python train.py --num_hidden_layers=14 --hidden_size=256 --n_experts=40 --experts_per_token=1 --d_expert=224 --d_shared_expert=0 --hidden_act="swiglu" --moe_layers=[1, 3, 5, 7, 9, 11, 13] --router_score="softmax" --normalize_top_k=false --routed_scale=15.2 --balance_loss=0.00174 --balance_bias=true --init_std_router=0.0274 --lr_router=0.000349 --vocab_size=26566 --norm="rmsnorm" --norm_eps=1e-06 --tie_word_embeddings=false --optimizer="muon_variant" --learning_rate=0.00838 --beta1=0.95 --max_grad_norm=1.0 --batch_tokens=131072 --max_seq_len=256 --train_tokens=449600000 --max_steps=3431 --dataset="wikipedia_en"
Below are experts of layer 5 (counted from 0) of a mixture-of-experts language model. Rows are named router (the router's row for the expert), gate (a neuron's input weights, with its number), up (a neuron's input weights, with its number), down (a neuron's output weights, with its number) and show model dimensions 0-255. Each number is 128 + 24 x the weight over its row's rms, rounded and kept within 0 to 255. Numbers have three digits each.
After each expert's rows: a language model's description of what the expert responds to; "mostly gets" lists some tokens that are sent to it at least half of the time. This comes from a sample of Wikipedia text that the model never trained on.

# expert 1
router:128136118181139129161129137137121150109179131119152140151111140119180140141177098119131124114113151092108128153139126129096112106133114112138161108102166084145108117186088133106075142107106083147135110138177154140094157111147152147151160145148118130132171116135159136130139121112119130136114125144168071125118125123072169139121132133133142109148168103106136121090100132140128131109094152123103123140108108148165126133129129116122115152146143126098111093127122147134099110113126123085101083099105145130149133127097175132138132141116169155119138097114158109140115101182174112092138169079117149134116153146114161124096157097148194113106127099125109150147106116144079157121148143146140181126167124185182134111111086114123117127137101135099136116138115121145147122147067125
gate1:166119136090112110128162133107133071124089147106139173133156080142098140125165172162127099121097132125181079143134132172146137138117101142139159087139118149120153147131112158096153157152093135120139099155126170115127117167140105114124136120088195134153128112115143135110124115121129132141124131132115120098129140149092120104158114094113159105145132135144137131138149127107162128105130138092113132104153085174135160120128126131142082107157107129149117141142120132127086181126125142136109091095112124161119101102144147112110157098136127107128091089146140167125118141095122147101085134138128141140154151121143124120131141132049148168142101102139150180150132097144150158099163104132174082135160083150144155130131142184148169137129112149134123175131161074123118131128118147
up1:133154140132137112099120117159161134132177142154138138113124125127165114132122098086080141145139095128125088098177140090121161135117110163187093132129109140126129141132145104126122142106135129149172086099065128132143133066118170117184149130137135117100120105183121107136071118171149170134125106144110095157148137149099121194138133137134135110145127142094130088107148157153117178097095122098087106093134123099118103125118109086113141114136113165121124151122113118127180137121148122158097089138148125094126132164139110123167128125093144138103114137155167110137129142125126103137130151080201092121120134131097122147126145113135121133163153101127150123142093136109128150144119135100161128139144160099127138074156155119116171131150108147109142154140137134086139112122140099
down1:089151091099149116142172126139153116121154127130168106103105165142169092140117179159089103175127170135110143096143112106119167116103139115155117148139091155091107117114121138130127135102141127126142117137127126108118128148129161130136150133128113099102135164125147149128162125153118166069083134144167126143134143091165137137126090110183127155111161146098159097137175138097157155104086131099088107156147093145133131121108102166114086121106169142127104145146145083113141093124148128140141098097142181167094100150107103148115100169092129117142132129124158155125135161151086128065143106122120127140117109109123148129131130100126108136136106116118127137154095131057166141101136146088111119132161161138134147177136116178132122135137117113105147129127146142087126130106142103
gate2:143110133154098101158125144133107157145124146087138158125153128144164102121094114091126131129127146119138144124122120128147125150121122126137122145103078133139121164131132127101130158089111137155086138090129151094129107109116146126099189125105178097144152123102065131160153127134127129114123140184121135127118090115132155131090101150139179098158149161164102127110102092148165131116093119144136146147125137138121157112114125159148140107130117134121127144098143143105141165153128140164138175129146139119168127140108133104116134164144172116152169120090112125082160072151131114140112130140111115062104149087129135134137127092172149115111104107140111172146142084087094117096150153116083073191145156147171115118125117142067142136149106125140097085159117102140112137137134145
up2:146150134139121101105138142130145108126135113175122141137118151122108063138104107163135104078094094156128139097148120133091089079105107153066151136085122122120133132108127114150110120135129097121131111131137149156117148137125155112107107131127136080111123092091106177190102133115140108111122113144101157104134193161103136099134137110142149101127105113124136160132136136093108124127134139133115144098115145139138138145144122145071072095129137142104162113127097115142119129160129112104171124128162152103112131106121151137111134157130140106141112155161164148122167146114162108112122139118078160133083124134138156167132129172123150133139070140123100096146109076112108096133114156129155149104168099111103104126091083172139103182118164151155138113109112140087103125172153117
down2:048091136090106104165101153097126102099120109131168140091094110133117120095156133148134160131160100107152159119092078120176147114140082090135144083121158140125121116115120147115120115158121123125114112156107100135150117115166115160133113094130118133078126103157149149130137156120093109116114143111124164122110163115155105102128088129137138138112134111121151138123109110119172093139164118172098143115169123112149153094144086097115106118127102109114137128097128126151110174103101105164104132147118154142152131164121144095148161138128096100100127119173117139157125126159167072128172108098133125099142117154129089092099117114159101120143142119173156127154143143134097118156114105155106156163064126105128136130127093158094114101109154143107120178144099125138114116135113144
Spatial particles and prepositions after verbs or be-forms, such as over, up, off, along, across, including "over" meaning more than.
mostly gets: " up", " over", " along", " off", " across", " down"

# expert 11
router:141124113152122131165156146136163111082146104118153122110135152122139144158122137143148130074129157142118121116146125134146145186146157133149111102134155127120129181112118129076108167131138115160118112151103129150105146097170106158102106138090116156149179134157096148140125101101102097104160151105130135111157115097157142131114161143126140130158127156111143126136130130083094091083171137116106154106112112114112160106113108144126083104160143152147097144144105157132138147095119116145105123130125103111140121158106095158138140128120133156156119141157168084107109115098075098136088146082146082112115174173148129160093141081171113111135103142140099114121141116157124100115117138125128137145104091157113111140112153150194179117163146147113130108108154178091151163104129129
gate2:077139099095121107113158095095154148088144143120161148153147116151120119144159120065095125105118121141096154115156153105152134140122092143123115099176158112119110121140112096090142111121147108110106097116100126132132140153178125119068130156121132122100146092125124126096099138102125146148159116106114097147163110152111094119119134082106135104172121101153083133099155144118108109119122095098124105145115122150168118147149111181158081144154106098132160122167110141090139172100132115144108135171086176118155137104142137164126114120156165144146127120109115153126123157130148097134142149166129136104115085098106108116125101107149102159146104126119114126092160097122145100144142067125113108138144120088123129159127106136139120098124113145159141153108077196129132140131160156
up2:101147099160139129159129120153141136147133102144147151139125120105090128109138116145183086090132139158089110153154127102166101085131116160104141169153114142101105130123104139145121143144140119104155112139133115088176113133085100114080136112100140095141102101121140097121126087118159149148128115156094112152167133159156136138134121127133131100134142131094151111141111112142105081157129187118095100109124122171132101135098119130172118100128120067103115144151109115116134102131127081131132094123124122124151093155093129079122160142123174097144081129101128121140132152175109152149127182124152142126140095128119077141111169110140131153105091145127128158149134142087157129149123110116121143123111106150136145128128075126071110118128080079095194129111154127157145101132111114
down2:131125153113124174094122100152116099129142127124114150119133151137128099138153123132132160201101148093113074148126118143071131136083097146166127147159140137106121112142142141139137083114135108092117127094140131130129129149136152143110123149146109124119126120096178138127126140082118147134164132080108107052108142151155128096112121097153095089104121110084170089102111126167150140112079125126137089109117139093128129144102119147145103127153118091155094090158136103106130150113140143136113125121104120148110127122132092159156155114148114133099138124107144171136112117123125131095104106096124122113116095086090123135129146159136166069147111146076128072109140168139130125124117149102138166132122147114136150103159101144147094140136173142160079112097145165133160100105158087
gate3:145106119100125100174110115163164090087117146112151128135123130124157125161051127145113153094141126145134115110099130135138093134130129124112169087130154115140153124128119132103119102132169137111126143158129142129144158111090163102129115124084102191120145132174111110159131133136143142118149059140128153124123131143146087092112173169134122159167130164073161084152157127062159106136149114097168146122126153112139101126158132134124135136114164122141099117164105141124130103140107097116109134165147095126151097151101164141140129154105125130121118124137120128088140127141060110086092116129118137124112131133092107121150144141161151155166094169150115124122154128132143093134142124141124158102136137171097108142129187139103161126120119128120121101107125187157143126178139128
up3:130142127137091172169101154182152131084136146114112133113175140141155130112119111081169178130120139126139085130102150112147130129102074080150195112150088104131097146110117137124130132142144124127127115129101110118168128103169115115128164156082135175148122128134131123129133150139180112105146121137177161169140112107163127147122115105146122119108123132126094140119118119129135119116129114177168148095120117095132148106127148151143167111109122138127127096174130143195127173143129140131096098135127151129132093135086156099132153160147106115138109144135121093149131098138125152157111106130124145091153175119170129131065101145121125085108135134151143097110136130123143099100127185111151123139102145108109103152126139173142139110169093147172130098130171090154148110126137113
down3:122124122114141119071173129132091160147130114134117148133140118089133131134100156156113115196121117128147120150129121187205107146136110103120168140139166141132157131132141125083118112161126137135137162129157121156109120133155140152117110132134148108167097138109137140104096145122071112142122139127154124118135188119119122137126134169123125112110099127097112092113094133148112122104111105121104151156170142142172141166109171128097117124120157080108072154160074128105144124125120124146151159124150146094090126115101116080137131166090130103141124142124112148159155130131122127084122116109106131134099124087169091075092104137120126164113094129154134132120122166173130137109166147158111159132073120145124107104169117149111103078149126129102089116166145160123120103135128116
Conjunctions, prepositions and quantity words inside noun phrases, such as or in "one or more", of, and, several, many, other.
mostly gets: " or", " many", " v", " several", " some", " various"

# expert 3
router:110157148153099100125138121096104138169090127137120098121121090111143109120172101149102101098169087156117141149133106093147160149134155080124089175150098146150105145111159120129114138151119129152120121149116147110105124131123112165104164123128138090137104156182101147129126146122135118085142138143130133102110118153092135170149075096135129120134154064140110158098087162164129126118176114130149119126123131188114125161130091142101135127131151084096164090099137107156126154122139162116161111135149117123084095137168101178173143136140140152100112106167136119082116122108130134097160140143139122109155133139143113143100162102112112103090095173121104136115115133097096142100114134133138078124131130114101091162141125182125102126144141103159146138091117161145131120116105120
gate1:118132110143164116137099136118120117109150161093139106149106127094166131087157141154100150155126148151149125158167170170083110081125102135118111114157136158115131120120100132143130115166189133147118143157177139142107120108139098153144130159088126152126103142161124140127115101143153108120120122156130088120118144101084066113138087138140110105139134099070152098122153133118113165149102131098090137090130115149134144106107124113122159167134150149136158113130114091149110099079124132145125116096099091118164156132154146137110089137142133130142109118142099127138125173131150099133130125104128142144077103152132090134134112134129142133069148122102112170140110110096081141147146157155132095125104105150175119085097124169110124136077180122123113109109124164118166119087159104
up1:119131140145143129136173128131101141130139131166112125108139169137109111103137099129149155137126129098082181072159122162147152138086121146124165135120168101141108145126131128107111104114185148150070150125125133174118146151110150088127134157105106159151115168125102094145157130131130097167157171132138112108103154132081116128119145148111157141103116118114095119120155118155085139150108129114124143186160073102150147138156127105107134133137135112109117120117120115083091100112163146124154129113127119108139130166159178120126058149139149132098150163149106183141136131135166116165148165113139131161123132161123076141117164111124134135101147169113068132099144138101092179146165124163100138139098129138126097097136128159109115141125135148171122117157121133120133125155154138
down1:136111161114142160134112110145111143152122139108129114105115135143172122133092125150101147101120075081140130136148111110107091121136135096155110123137137155103136173139122132138123148124133140121106116065128172126140119149069129117120100147083149177129139144123121143129174116102150101192107143103117131115136139147132137132126126092101151138142120157092139120142148122142145151166099104167157117142081082104127135114166123085141135084121093172083123153142130095138116170107128117122130111154112133152107148174158154127150129162131111130156130134092087140140107117112123197129119173136138098112154161129113118125153135165110100156105133124135160136138170138132114108126087110128115134171092098152123152108115095126115091121136110168129081131140109087185162087149170174
gate2:158114123151135102138165135103124137122119121119138092177084145112170169155130097126104100135152094123117171104098114111120138159096134125092154144122142135117122161161150142132122113109140134109153093110166133110170142110146172091151121133105137096132126158153089133124121112123129119073175121175151149147167146152092128097141118163137100117118173120120163133151121121135094155130140088099128111093109124120119156118115130114106150101162147097161136107117141172101153181133114158147137113117165087171119118120164134103128093137103159149133101105131153127111130107119119146127098193153104089109158151110120123076138113121119109093137153160190099087120174059131117122126149134135110115111096116138151117117132108117103174152118094146134161098127106091139133134138093135
up2:167144085133127140130142178159128145144141153146086148106098134111128099145081115139113079148150128160135160099117177138136107156148113127125139101124140096136137126118105128161099151107121146129117119093150099135120149129093128142185160124106069148160175160102090114161090117122141125115123103159156150157104111141104145130139156114143156093178117137138134159133131131127112133113169125109168166131174125154149130159144074090138171118154154118146130146100163151113111158163079120159108156158121120110103121155139130103098110077115145096109123135126161152147133127104131113139124140123071087132129139173085129167152123144115105107099134137141109100093138123121144131096100127135121167116153102141132141125138101137144169084151117153119147108149148101126141174168082097
down2:121154119116114099174097121093125125112107135144173170096088110157131143155109114092169124115161121084096135139121090137121126153094108131118128089121095082204075119104130128079144108157145133167142155145103152160138113113097102133131137081157174104137135131133181182126133155108156124174097127105120140083099133081147098124120114095122088126128140079123144089134155136138150117128128126091105093159136128143104094154137154126109142141138149130090094136136153142136054109150160113101150125136122175109114149117126123131115111174121102121089149130143109141131109129145133148152116092094139184133133125148163101111128146107132149127122145151131133137140151141153164125147089145128132135131153123114137133105155127129157138132117137106189153121109086080127129125136131152
Subject pronouns and auxiliary verbs in narrative and biographical prose, such as he, it, they, was, had, been; also word-initial he pieces (hears, healed).
mostly gets: " he", " it", " had", " they", " she", " He"

# expert 2
router:089134118153114136089162145137123151151105152136156140111122159095095150138115162105131123146099141148157143121113102102112121100144085121128146119121154117113140104136125138124137159089153079187139149122120130123130129145122097133131145084129117090120150167155150134103142089123178156126117108155128109133099121156076121123153142154097181151142184131130155138121114124115111125113111097132148088140154102084098085082154156144090124110126125111166179149129120110132166137081132098142179110150127128134136153114113157162172156119099170136130138079084130120090133140121129128169121129121107118101160123162080144088153147100095103115151101100128140115139146126084116137145138105149131122139065115163117133113153144110093110067124077153164150119132111113129123138152106137
gate1:124149137136150098122107090096171098144116138162127137115087147106193130127128140160125132117128113123114147119080090147133097096090153155115126136120179148092155140140162115137155137155127147094126146147118142090109122128104127122102171094147095074161123174135143121106158118146129098119104110164162086149100112144122132134105150152065157141127155104136134135155167150130157122132097123115138140111130156086130110184120113146141105132106137132102116150110140107132154127129146153162146122136126132076170152158120151118124147116170131119147147157081153111106087110091121164147111102170156114100149110124140107166143121128170103089130109094124121145077118127155106090139126123158186153141171121131173142165122111132121128125080141113155122127121115095096136160121128079
up1:111083143113134115121133201074050132142152166121139146136081108101131143114142153119138088157128131131136151121166121119154114090131124149128136154148142137123108158123110135117160130139105100116139145119082121099125159140110150099089121144131133121125092133152130134138164141072130144119125133111078105142138109096117133099150100127143137137126115114154140157170119152145126116150120092155185129123132183154180136133158116090135167135134163129123106111139143136112128109142112153148094114124122114128133127105101130110108145158120135128189141134112138123091092120126097184149146085100120131128124165183138132131082169191124104102118131152164113101144095132170149120159158105145096107127117156099159164107132141166106087149173107150117146139140129104115123084131127167
down1:138132112165132111143152118131081130163120130109147117132093129095170113094141109129107164148146110168113133142143158147129159127112078130160149163110117150116164102146100124150132153097144135101117132148078120128109089126152126097110156169133137167145134198093120107108121114139131128106162114106124130072114099112119131112071086123157150155134116129121161113094094160126126153108100210129107123154116133149158119146094132158079085135101130116114134142127115113139146107123140140149129131145106196167107115151178099115134165160097147119075146106126140187094160119139148082156133111152113124096145116096108123126162124108159111144117125133112098125100092138153103134109124114122161097125125108147113132155133129124120113118087104154118159125092082103141147132096137108
gate2:163088140156129093110143141139134146189171120132125160160136106125131126131155130079118146104158103145140143094067072065130149102141085156118162105146118140117148103101120093133126092113120123111143141149141087104119142121124105143145114152112099071135099155151138137130104184148115117120112134101132104139159132112118089128118111163131151089120139178132138108125093121149131088141138107087120111132132124158164111101140083121101106109151096096123135093093116177135135142097138135102135091123101131133114146142074184146171142137121116121106103132126158128143149126126142117140112123140095114123092105167131124087137151145164094131140104166114155087138108145119086163152129151112164143109155087135159121177139137161134113103128112100134160118086129126163114144099157121
up2:122180129123134111133148144163137147104121128143161135127133117095103144133131117140160132071124137082102130115146145126146091119127136143176127129132110173096115137143099115086119141129071125075172135097108148118165094122110163162139151123132144138149151162143142141129128083102166109119149098130151124137155126102147142095125157144141113097122113133199114095143110132140121137132126136116129116111151166151124120205120147123124119147108113110105135136153096127107158144127127115133100134083184138168126083130117137152132149145123100107137124165150160116070145165136137116109130151138137096145131131154158076123154116098122176140173142112194126104125131121142141157132169145159155183141103131161082118142124103103135163165141142149111078140152087134116129133137119183
down2:126129118103129132128126119157125092121121149143143159166184141155177139157111127094124128148108121133123111168141108126151142146123100140117102145134120104100147104195112130110107103159133112099160115128120142117174135105124108114118104100141117164108103142119092124146178154126102128085137116117134138191136159131091157077139129185139138162154116143131117143154156082104157154141140107106136146143090135114171148148099120115147130173138114146129132162095151096120114101154151122173111120098133118115130146107134129115156150105125168147162085106122130165114121118118138085146140115145102136136133112165151169114093144134128146143127116130136118121131084108197148124180141128142130068152134144129142082133107087120131100147100134196105148158115144172158096079101136146
Copulas and location words after an article's subject, such as "X railway station is a", "is located at", are, were, stands.
mostly gets: " At", " at", "At", " is", " are", " stands"

# expert 20
router:130128116097154128126138099121126114093111137148173155142160127132147135134155127129142110143114139111134123147132107119134165094083103101155117095095143123134134115155109093124076140139145161156102108142112154137137115102106088132152131169159127192140093150126176103161122103141110136149146085178090129099126144103146124127100140129124096106112174095113167133146084099129114117188139180156134102160138116098130163154170132111107161144140160156131132140170097125134154107107134131145106132125101126107113095139107146149109145143121149132144118103172111075153134099122117100093126118113119154178139111132125116163139151160156148137164106119178147114180085141107148150139126072167108079125116153093140141145131172116109121162163145154149156152166109115107108150136130138
gate0:129147127116131157126119135147156128178137119111118134152108078091111130128130104091149149127140122127107146145113127160121110086126156154135132121213128161159133115132090191127104097130162085138082132112150108117113158152185099151137125160144148110199126131111174151158140118125090148096136142124087120161056104136147165108172106105146116112128164127148122101126099119157157167157165152139095144135145108130139134126096126174108110161116070157121145096162149106125115128138077122151139134149150128151103113112087171126139116108157128130082110098123105131136110157139141135135131117140130111105131133119133142128127136147131072114137124139117123124166137091120132144115101105068149127156172166121144149142126185130116115133136127138124080162132112100127142139129137123
up0:103128164130091097103124094117116160159117117114124102139175117150108132116137114097140159087156105122135145126136075130165107128117076169112133147119153150151135130105134120160121125127123141109070168113137121187190100143114123145138123133136139110114191112157142140114143137114139126099167117159123105103060127161123109155117165070124149097132086136098147115065143125164107164129122131111134147126135146143109131111122122159140122131078115158106120138106123110129111124088183141113113142166120097123121147113113133124133072140131120137133130136117095138173153137115150118117156166112149110081181154158137119149129137130134140108145128100151093094109116074125093164148164127163119188124123102115112126082110154125136137120144130108136110101094168100164120135129102123
down0:144153099094172168117150144112170125123145110110103093139126145136124161154095080116123158123135120164139126113137160130119128143095178148138133153094133131134128093090087091159161133143141096125095183133179131116154122181131142160120111128135140122125154172124126176174101128120124106101146091135103132132157150113145110182140128109147147165127118129134114140164150110115131157142155111143101067121180080105117133118112122166096154126080132127091145155170113148137144152149109162158123116099136133142129120106103135160106123106172151094180120112101122124126152138112164140124146119130127123147124134111132130119169140155125139117114174139146151069151145130097138119164146086109145135104131131177155178152161127121105137162097143163110154122122115135140073142095128131
gate1:112114179152131122119169112158113110120115090143132117141151140127093107128138160123106152148156115119159158119112145083113130121104144139068137136096091083108143137138141106129150147166137107110111107115139140160155103139134141102151117092138147122165108104161154119093171148129143152131137133176099127112117135088189172076184187114109118105170148132151157107105101143163104128132134101157120128118128111144131140134150124108108125121128146104103113133194135119115173117133118107122140149103149132112130159074094127125117134092131083122144114170161188140162101135168135116144143108146142100163109179112120136136146093121176112135104093162100128112128113133097127134125147141125137167106113137110158131118106110168082091134174116120152168106128100125143171135141126113
up1:195129115120114149116146110157151148147109119188141066112113146066144087139150161143148153135112187106127102143105107126144137150105119109125162098116097139158170105134092089105130113147106145137158151121114174101099107111155104088127115151124126119071177149128113106116133117127096121163157149105127106091081149192142099149108080134129125104114131168136103120138132112125192119124109127156128139128131118125134177124154086160143117131136136121148134105159114117096129162138130111110111098131156138111077107104105164108140139106124114141149102157135150094094165124138135156137109104089077112128116128138149116085134147120141112100136138100121171129087119098121153130159114117091134085125104098130146112107144111161106124129156146130108137146147152149115104127110115090
down1:139108132160093154128129162142148172152135146098118152154148145124120116095151116133127128136100082126134133155153149152092104080140092106153129079123130162102156095140119132097082136133096124109126134153112092097153145107073170110155128127107138151149111141129154176129087095185142137102130134164147117099120109113107141135136127115132108120152109150108144126179140136162159110126158144133163070119175139132128125154142152115101131184110104150122110194162181131104111111145153155152102148107134105144139161147079110153172147132129097137097125114101128127112149093148123088116091122090144133090109085102144130202138128156083116121096117105094158134161127153099127129144124125119097110134111168107145144130092118118111104121139116126125140111129156112106125113099146125
Prepositions opening time or agent phrases, often sentence-initial, e.g. in, on, by, after, during, before, until.
mostly gets: " before", " during", " After", "On", " until", " During"

# expert 29
router:108143140106095117124141131102130128130131122121131095121132133161122120111127152108159158118135134128081117122122104125123145121142124148151154161125163117095150130112083092100096113148109152123097074119138143094160135095171153108146107118061159144126103066096099121116146176152158120129105120121124111119153115115140127130091103117158104096124132147117089128183128135157139107086136099103155164129128142149167184142136101130119151140157155155168093109167091101169125084168134138109090105151158152168173185196119130158134125135133122109129147153139097144131102121148099105098139141129134156131094122167096123163098105149131132173133142104117119144114143132124113136125118149106158120106103093140097126089124125149139157106153082095129168102083161119123135114138154144
gate1:159148152145083141186086144105165109133158141178166171146159155133182122145168066118151114119121122124134139177128133105150128160165136115103130131132141094140133128109088120109125112124092095110151136185098108099133106154166167119152113125094115127126120127137147112113134121122127118100134163121130150104106128134133175160137153156152121160082125171142108118140146090152072126134151131135163135150117154110163100156138137098174155081135107154118136125116129166119138109132143127116179125149106105101131137113155144146141153144098091139100141118163159125147193113174129123139126115120153172112127097101152152151139160093095141128143111086149126159174140118120108139146107120165123113122112101113107120133119102102081151147114149128147182109084144118130119127152121128
up1:140120128144122116094087110127137151151130083107080103120126115109111100113123146104120143150083158156150084113093120109099129100145090122099137140142141175136131156165086116102140124130143147113124079090145112158106143126170098140138085068153150127113147200128083134164163123170153157120142101120137118111144148144137122141135100138126145125153095114123147176090135118151118108161116101128128149143141123159099137165141125137151146160156107139156096151120114064113131141147073124142104115120140098150115111141128119103139115165171126152139169152157099091121174164110162133137127106134149100124125109119153144132100155113084137156190092174111135103085101137066124140148119101156130150136106113137159143141126145135112127095133133168084129135138115105121129114138130126
down1:123109126143115118102162161158140131139090126074081165150189122127141163148102117139097128113071087168143142071147144114163107166103120114100142145080110114119178121172150104116113153128124130114147090120141140116107114143102135126122132070117097138137105099185147112167114154114117096137150100138109118099160099123167132148140105141145107150147103165103118135146169108132120147089173149157129131134149143163121137147135145071151126103108145104135146161104100126145095093126117087090095159091139109127123102144116137133131134137148147151112097140124107092151086113159150120126121130133155125117169113148126134116158164146122151152149088116144106159130141157116104106129122133141143130154097113109119124139127169123089105121127079172173095159121099137123139087148131166
gate2:132106145176167131102121110130106137129120075121136150135108115117121158143130134092145148119121152092145108117117118122102121123154089096183099165100117133181072134154136172172136139131127124129126145144126104125151104155156122126147087089136152137090119102137097118168156179142130124147095146138123103117082126141111090128126103119154158103097115115152142175152130143137123151108124087112132117122164059140156122142184132105141135117137086084094114142130131169141127109199139139138128154136114130134139145103116118067135150114131126113060133150129140144132107133127085145128092117094131129121146136116151131145130105140108131138090113112131147138140143152078103114083141112134124177091166148088119175119137146135140104100102124159128101100097156151124172083137155146
up2:136119122150161111137126100134138140118130145131145097189119170110086085147144095103145148118132100138129126108123110087135109120114091123148164093131151143119131147113132146138143122158134128119118167117077171105172169125129114119116140107101122114129138093088147083181164103150131110159155138158124144110140121150116183115168095098151097155154094151082144094116165142102146125148147154100124130121141141054143146092159137158085146129087103126160090129106144163137122115138122120116124119107114122117124116120168145123117172115134082082131156119171168109153106161112147191125120116153129102091115105142139177145112108144100151157105111152132197131104125111121114091137097140108122143163131107159137100135119130151121153140140089140107119125125088134116140157104129144
down2:110131118176100131159183144141122123145161129095132141115113045105157120149139133129162104150097106119130124124099131179167117117097117081109125073132127139125160168110128124091148109113137153128071112091135083113105130192128122109120161169115097135140131120145104146126093098090136117080101106138156147092151153139089130134143144140111094129123152136127126137118137116127123134153081097167156124127149166133104073115167143096148116142118135146109142151138116152146178145109132147139133106143163132081143121142101097133134128155112173092111084108121150124144132159119107175096113130123136161122178138103150137123121150161147118148114119131121084090112138146123135130147138148133165132108144128107133129157125125193113086110116140128146100098109145145099157110161129174
Numerals and digit pieces in statistics, measurements and tables, such as 100 in "for every 100 females", 152 mm, million.
mostly gets: "og", " million", " 100", " ten", " 150", " 800"

# expert 38
router:116103119132102121130116109113149125131126109134092138071127130134109138098138134114149126139117118136129083124107131118157141140127133159123171129117135116117105122131144138176154112125110126149128089130161129149158085150119152167087087147116136108098166168084163108141073189130116163103125159165105110107135137159088091102122149153107146141127168147124148100103183153105165203116140110124129111084154127110113137161159124159142107127135129133120115121140128129130117114115122168110102150162129158163122126147103119104168121129168123104138178115139110097116148157105112131089131139112157075132098147105111126129119082084085110129127125146092097127098092137121122111158132161131147133148128180124070096153151128105136140140143107122123136193169113154091135081127099133
gate2:139142164125155105164125162110130120152137138097108123116066148144132121097141093134111096108130112128134093145128092102124122141105160159137113134136155098130155142090149172130073106156128138136133112114120121128134136122091175159097082220146105136124088124086100084134108100111151147103095148130143115114116143123148103103056101145146129120146120142130154073142127119086104099141158119103100104159167128109112169109104146084100109061091093130115144122144119147075157113164099128118125113115078119104131104108133147084106144112174136139145154098130093126102139111135145128159143164131107125108132138152131152104151126118109146186106159149136142122121156117106134140128127137124137104144121092149121111160119141084114105135140104138137114131128088171135106132148120133
up2:168089099135122129140130084137107071143106094065093172084125111135154144136136150152100142141145133149134137144091136123145113138152127126124148111136128119087086135119139119138125155130145088153106136139139178126149139137138113101111163136152156133136138101128111088092128134120107125133154100163088144164134126113099063153145192145162145123087113105122144105080081156143132120135120168122086143112089104134150073144140099133137149145138135104124109110101165133140130112124159144115149122142122105072146130133092137153122140131138120120142114121125096139142160104134105106123159090118169190138121129121142141133134122121141128123113112121143186156158167153164112152116118131135163175109156104127128091087130126132171126152147143085146112092127132139178150095148141066
down2:137115151154128146119160168183140179128137159153131125118152117120123119127106088141092128123136111135134126146153122117158121137109161095131149148138112108128152162164137121123122144137169126135088163121134148140129149154114137148111134124136087104105135142119112152172120112144137121173090146120105141120140127148150093118102094118131097087164081137117066143101160108155120073116128147096119118127158082203143125103112101100120095116188145109131162087168162137103134133112123168104165091119158138150104118153128140106169143164108102134136139114121150125116103187145122129114091088149131117137140122142142165117146121083131165119132120149112111120131124086112199156149115152143175099113165092124171098142147151106085096104153126132151130152144112153147120115142107133
gate3:165128124146116143127128141155091114154113151114162137138119089144122172117125081170148171139080150130148108094143114124143095116103124097091129139116107138171132110153112099132138100182121112108118078137130124110146138074096130168162115105109119101122110145131210158097064093099165127105108132172131143120151138161150140139148075113155182117100170167150157129154132111151153108104102110120137115144134154156126108109128152153106119103129141121159117103117122120110130145132155125111068115142119149082149107146146097104133126133110124178112137105112132126156087149128133179096130138098085148128124141111120159128098101093153149079130123145133151118165152107167128125126120146128158138137098162107145135122126108112128135073123142162178096131100129129109130141123120130
up3:158187106114120082138111118151125123128134158143142125131070148127126102133120176121135124115150187110105136104156147147089158116136155126108109148117163097132157161112184160108129118142128127152117116119171140154166181162101176127138127147130128139155111149087098075100129114114086173188113122136149161125113144129118127108122116132128082126122115132113126139117103125088105165127097127139176126126158139144133120168140139072173167127086106145118143183134125093121112181131100139098121128157151109148112117139134130161103106134161125135126149131121100099108140148135079108128100163154100116146125126101156080145150103112141124138140131076128135122123130113145138143123145094115097130142155121088123133083139128129150137163192107155143152102098101098171122132118142131
down3:097112120138147109139103134131090095134161078115106139107168113131161134152143142177140159115118097159095124118095154098086138106143099139145138139108180134125109127146153109134139144095112108154091130130103121134120143120124093138125128111138144151125111126144136104169128130099125148119140137121144138145134103136167136154076175113146125162188119136122153190186116154109134108120128134118150084169146132109114117099101119154135117148142122086090150135098103134142144115101160083114110086159165090132144102147152111164134153131162096075107118116130178114107145130106108166155099126065149121139112091120103115143135108112137106166103096147152150132125134177151137106166154137125127136140140108160097125073111116176133135151140110178099138137099129105143138155111116071
Small numbers in table cells and lists between pipes, such as rounds, scores and positions, plus sport and genre words like basketball and radio.
mostly gets: " 1", " 3", " 4", " 2", " basketball", " football"